{"num_hidden_layers": 10, "balance_bias": false, "lr_router": 0.000941, "init": "normal", "decay_fraction": 1.0}
Below are experts of layer 7 (counted from 0) of a mixture-of-experts language model. Rows are named router (the router's row for the expert) and show model dimensions 0-63. Each number is 500 + 40 x the weight over its row's rms, rounded and kept within 0 to 999. Numbers have three digits each.
After each expert's rows: a language model's description of what the expert responds to; "gets" lists some tokens that make up at least twice as much of what it gets as of all text. This comes from a sample of Wikipedia text that the model never trained on. Tokens count by the router's weight.

# expert 20
router:447446478468437468484468511528539501495436494483487524504497454414522528530421456493472531499523507531498422537510527494487497530504501450424535474549506476470495465461486575511521406484538516
What it handles: Nationality adjectives before occupations in biographies (Australian rules footballer), plus infobox and table fields such as Clade: or scores.
gets: "1", "2", " |", " American", " a", "3"

# expert 26
router:447463365456472455488522429517582514473509502519489519471452513506437582576428449485480539452577520547490513458558473482473468535502450483473501470561511515552571517430480511478498504506509536
What it handles: Month names in dates, after a day number or before a year, e.g. 13 February 2022, born on August 6.
gets: " May", " January", " July", " June", " November", " March"

# expert 8
router:473418406461473502460437483510518517492493471480545496489485472480456534520473444480461514481517545512519444496513445514452499532438504480481509478519443496564540430449503544522496487481519525
What it handles: Digit pieces inside large numbers, percentages and measurements in prose, e.g. 71.3%, 400,000 miles, approximately 2 million.
gets: "1", "0", "2", "20", "5", "3"

# expert 47
router:447456471481491560451477462569516513467458460494560500482463466458441527559479479461455518505528514563529495528542481463496508489437494457440502483487513496561504446456386503475489424506515537
What it handles: Determiners, possessives and ordinals before a noun in biographies, such as the, his, her, their, first, former, often before wife or son.
gets: " the", " a", " his", "'s", " as", " an"

# expert 2
router:467445380464438480470435485511552523467502452468595491497502455482449515558443452433481489455523517514542451514509456525451444527503479457445486448548473533545525464505517553516478459479518479
What it handles: Small numbers in tables, dates and records, such as day of month, scores, counts, e.g. 25 September, 4–1–2, ten.
gets: "20", "1", "2", "10", "4", "3"

# expert 34
router:514527501449448448455510544507548561443538528468482504477502455496461526497439471459437530511580550548532495529519478493499483483415502459528503460502440539531545486451441555521472473514542510
What it handles: Pieces inside surnames after a first fragment (Sch-re-iber, Goldsch-m-idt), the pronoun He, and commas following personal names in lists.
gets: ",", "re", " He", "),", " Re", " Le"

# expert 15
router:428482498491468483466482474542566516515363464441549439469551474458489540552469454411465502484527522534577458488486498494465490482497480452438501378505555488560531450472439555495443454438552498
What it handles: Pipe or dash opening a table row or infobox list item on a new line, plus == and === heading markers, e.g. "- Event:".
gets: " |", "-", "|", "===", "==", " sc"

# expert 11
router:430416432431426498441476486555518496526477507489549470484494480425508513578499475413491594498521515494522501533531487476490485560401473474411512466520410473609564500449464467476528484529557471
What it handles: Periods, colons and sentence-ending punctuation, especially decimal points inside percentages and figures (55.50%, 42.5%), and full stops before paragraph breaks.
gets: ".", ":", ".\n\n", "-", ").", ".\n"

# expert 46
router:475495459512461479494513413503473544454433543481580475496468486452496542547513446434452580482592512533541485503499484526468488523451436418482484523526428614529549487492415509537512435492526528
What it handles: Short vowel-consonant syllables like im, am, um, ur inside words after an opening consonant cluster (st-am-ina, sc-im-itars), also table pipes.
gets: " |", "im", "am", "el", "om", "um"

# expert 12
router:465476511449508521430501471546551494457406526512497469494467495436497496552429462487502485471657506524587490555534514423459459498439502430470462407532525488557487538471497481495454483517531528
What it handles: List dashes and field names opening infobox or taxonomy lines, such as Phylum, Species, Coordinates, Location, Starring, Interactive map.
gets: "-", ":", "=", " information", "ia", " Interactive"

# expert 56
router:456450463475484513490434430507541551500477503464561476506486448424467486567484484465485502507498520539543492507502460504470441547426460472465500462533430511628579516529495563470507469503532496
What it handles: Century pieces 19, 20, 18 starting a year after a month or In, plus dashes and degree signs in tables.
gets: "20", "19", " ", "18", "17", "–"

# expert 16
router:508426496451450478488469546480493558455489485472521516481506497470473509544449418453490475489494528574535461511561463446458478531505459412489454414528486497520500506482479555452461468523559534
What it handles: Mid-word vowel and syllable pieces inside non-English names, especially accented letters and the particle de, as in Hauts-de-France, Benneteau, Salina.
gets: "a", " de", "o", "e", "i", "u"

# expert 55
router:506480442472459504447463454507534539453498489461556509481534469513445513565497444477444573522512519556481443595554448474452409494444455478474462482528458558495498513530449548505452491536532574
What it handles: Opening parentheses before dates or conversions, and y/ay/iy pieces inside non-English names: Tayyip, Eyyubov, Tianyuan, Mynydd.
gets: " (", "y", "ay", " O", " Y", "ey"

# expert 59
router:503476485464419485487494419501516458496423453468541495469493466496409504522508506453432542441541567522526490546559469466482476473449490485499503424532478517565521451427445567494497508534548498
What it handles: Main verbs and connectors right after a named subject, such as has, had, was, took, stated, plus cell-ending pipes after names in tables.
gets: " |", " with", " has", " (", " had", "\n"

# expert 53
router:441471458479449501474462503542535497460482478471501531469464497494502544531489482451481506509640510558495505523555517503486468537459457476470481471571468486571580445479492497489470454510538505
What it handles: Commas closing introductory phrases or separating places and dates, such as Washington, Surrey; plus clause openers where, when, that, which.
gets: ",", "),", " where", "\",", " that", ";"

# expert 6
router:436456445506477472432453496503548504447441483486543481460484448477487601551482446443457505462555486506528451514526489434466485569527488442420482455583492540569529472453492515515498486469537515
What it handles: Single digits and numbers in sports scores, tables and measurements, especially after en dashes, such as 6–3, 2–1, 20.78 km.
gets: "6", "2", "0", "3", "1", "4"

# expert 42
router:465440443500470517486482471531548530444486545499514492496457509497486549521487488491481502522608510528503456563539491507477457539473469504496536455540471524610490440495492486505487441461488510
What it handles: Conjunctions and relative pronouns opening a new clause after a comma or noun, such as that, which, who, as, but.
gets: " that", ",", " as", " which", " and", " who"

# expert 36
router:493488495422460516501489481514539531484500459446501470524498456442461526559478452385454588473498520530545491496499500422473533542490449473488437475552432517543550479478448505457474490521507473
What it handles: Spaces, dashes and symbols just before numbers in scores, goal minutes, tables and coordinates, such as Souness 16', 51°31′.
gets: " ", "–", " D", " d", "D", " p"

# expert 33
router:496434464419441486490481486532513434497480526504537505508468506449544549505445482477466589463543582516538444578552523484430483488509461446443465412524507533606515482464405564462470445533559490
What it handles: Prepositions and verbs in narratives of games, seasons and elections, e.g. defeated, after, by, Republican, plus table pipes.
gets: "|", " by", " with", " after", " to", " a"

# expert 35
router:483451515486433524482469497480493554519471471498574478440489486479457528549478485484462513515478553598541461551503492517508455533430514485479551466492521467524513476495483555513445446522523533
What it handles: Articles and quantity words before a noun phrase, such as a, an, several, some, two; also colons and dashes in taxonomy infobox lines.
gets: " a", " an", " A", "A", "-", " one"

# expert 54
router:481422455429448506475506533536554500495464536463542482461468519476471518503470446491483547475592563553539479526488491478504466566489513508489530461503484503641624499513450552539502457479560514
What it handles: Newline tokens ending lines in infoboxes, tables, lists and headings, such as after Asterids, after a table row's |, after ==.
gets: "\n", " |\n", ")\n", ".\n", ".\n\n", "\n\n"

# expert 3
router:459460490480470517434503508612546486448453468466510477473503446461507508523528473493479499487575566538534469528515488517476462562429468487513536486532471500621543444515465478461529468481558544
What it handles: Commas, periods and closing quote-punctuation ending clauses, plus sentence-opening In, While, When, Since, e.g. "and, at the time".
gets: ",", ".", " in", " In", "In", ")."

# expert 44
router:485456486494477499455500517560512531482420470484507505446478455477480537535429479422470506509564549580511476551555492471477485528446454503429440439471439502557512501492446523485401454517469458
What it handles: Articles and possessive determiners starting noun phrases, e.g. the, The, his, its, their, 's, often before first or same.
gets: " the", " The", "The", "'s", " his", " its"

# expert 49
router:468503491460478498412513501513576524517466470457546435463544446467464465488490437469450509491563515510523467520533501488458491559406501462488475469545454490534514506469454521547480471548543502
What it handles: Pipes, commas, parentheses and colons separating fields in sports tables, rosters and bibliographic lists, plus nation codes like JPN, ITA.
gets: " |", ",", " \"", " (", " and", "20"

# expert 39
router:449474468476452519391503474557490511444487469444488473498501500476460533534517467431490569528527558565540474538508465513432425520446493465499440490535437474535560471507418473497468501453570549
What it handles: Spaces and opening parentheses or brackets before years, dates and notes, e.g. "American mentalist (1935–2024", plus heading = markers.
gets: " ", " (", " =\n\n", "==", "\n\n", " ["

# expert 10
router:449449450463503476486465511494502540501494467494527501495478448494433536543441456467436538479546530547580496512524494479494438521520534478434489459512491521551557487473434538521486480565497469
What it handles: Determiners the, a, his, its after prepositions, plus government and legal words like Court, Senate, Supreme, federal.
gets: " the", " a", " The", " his", " an", "'s"

# expert 9
router:409487511492431495492464499498464543422421456508540469494487504486500500528466420458492525443599567462518435511511544479492445494471522510468501407553551513614549479446454535489452475559504523
What it handles: Pipe separators inside results tables, and nouns ending titles or headings such as classification, Championships, footballer, film, album.
gets: " |", " /", ":", ";", "\"", " film"

# expert 61
router:424480506478468523505494499464517511445459560528564468471474463468455569514485414515497497495536494529568485521512450503492479574510442486458511430500478478530506458482515527512455503453550494
What it handles: List dashes in scientific classification infoboxes, and inner or final pieces of technical words: -idae, -ological, penicillin, pituitary.
gets: "-", "o", "in", "ic", "ar", "i"

# expert 52
router:494495458462464443495503509541573506441387449498466439496479517493452504554481469460493450423599520509502498548536458526421478457508495473492452434546543453523543494438429455476509471518535533
What it handles: Main verbs, mostly had, has, have, took, made, coming after a subject, especially census phrasing like out of which 24.5% had.
gets: " had", " has", " for", " have", " with", " of"

# expert 28
router:485461488422473503441493440503564506473425483454524463481485443494486514508505493514476503471609547520550501494593455512483478509452448512454489470525518486627481445477469539467494469508527550
What it handles: Prepositions, mostly in, also on, at, during, within, introducing places, dates or events, as in in 1978, on November 29.
gets: " in", " on", " of", " In", " at", "In"

# expert 21
router:455428450453444468513509531501545549429529503497521500545480492529480572526442426459457510442553552521528415522535519536500439528490506462507498440533492501511562523469491501503522475534561471
What it handles: Digits and month names in dates and statistics, and taxonomic pieces such as genus initials, -idae, -aceae, Linnaeus.
gets: "1", "2", "4", "6", "7", "5"

# expert 43
router:445465357482446490478463513541539497432454488490515475475472473456456507549450457512506547503584527541528461521554482467464502538486452506513499433516491567566537472465496561484493501490509533
What it handles: Subject pronouns, who, and auxiliaries in biographical narrative: he, she, they, who, was, had, eventually, subsequently.
gets: " he", " was", " He", " who", " she", " had"

# expert 0
router:468504409428477497428449426492514516418519508489515445482504480436514501483419491443486556510508542524542480476555446506499540510448471505447421517516459545493565497495452521554436479532536532
What it handles: Word pieces right after a hyphen or dash inside compounds and ranges, such as honky-tonk, Ki-duk, two-thirds, 1825-27.
gets: "-", "–", " J", "-s", " Th", " N"

# expert 48
router:459465505487449496467477502566522509433502485455508494465488485510480555525504462495448503529584523559529520540516521481494429499469466511509520465564471515584576437510454490482462444502572517
What it handles: Commas and comma-bearing punctuation ending a phrase or noun, such as France, (NFL), IFA Premiership, In 2008, etc.
gets: ",", "),", " (", "\",", ")", " –"

# expert 17
router:495467415438395454488521461524524543465507444483514488505480491472473562540473469466467529498517561516515432530539443523468471537448467447515531459511469504506585502455474551467476511455562513
What it handles: Capital single letters and initials after names or commas, such as state codes (D.C., RI, N.C.), plus years like 19/20 and Jr.
gets: " ", "19", " R", "20", " B", " D"

# expert 22
router:496463412481509471454475497527535502491451499467504453444506480466438558512481451440465576513548494541484504543523502480470451539476527480485493471574496513574579494463483519449499446507503509
What it handles: The conjunctions and, or, but, and possessives like his, its, their that open a clause, including in headings like Death and legacy.
gets: " and", " or", " the", " his", " but", "'s"

# expert 38
router:514482438469450476469483445515538546465511453489468472489491497450486520504477480442456503552474515537530483499497461505450499511437523480487520494560437553522629430453440484501469473503597524
What it handles: Standalone space or currency and math symbol tokens right before a number, e.g. aged 88, out of 5, £, $, ⁄.
gets: " ", "–", " $", "/", " £", "′"

# expert 62
router:469517447497404458476520495505541554443521423541512505456461489505462525572419462466493445480502538549526491509525505486460454552491479448519497493533496545526544533503462537521496500508489506
What it handles: Single capital letters or short pieces beginning codes and foreign names, e.g. asteroid designations 2003 SQ, Liga MX, Ojibwe.
gets: " B", " M", " G", " P", " H", " S"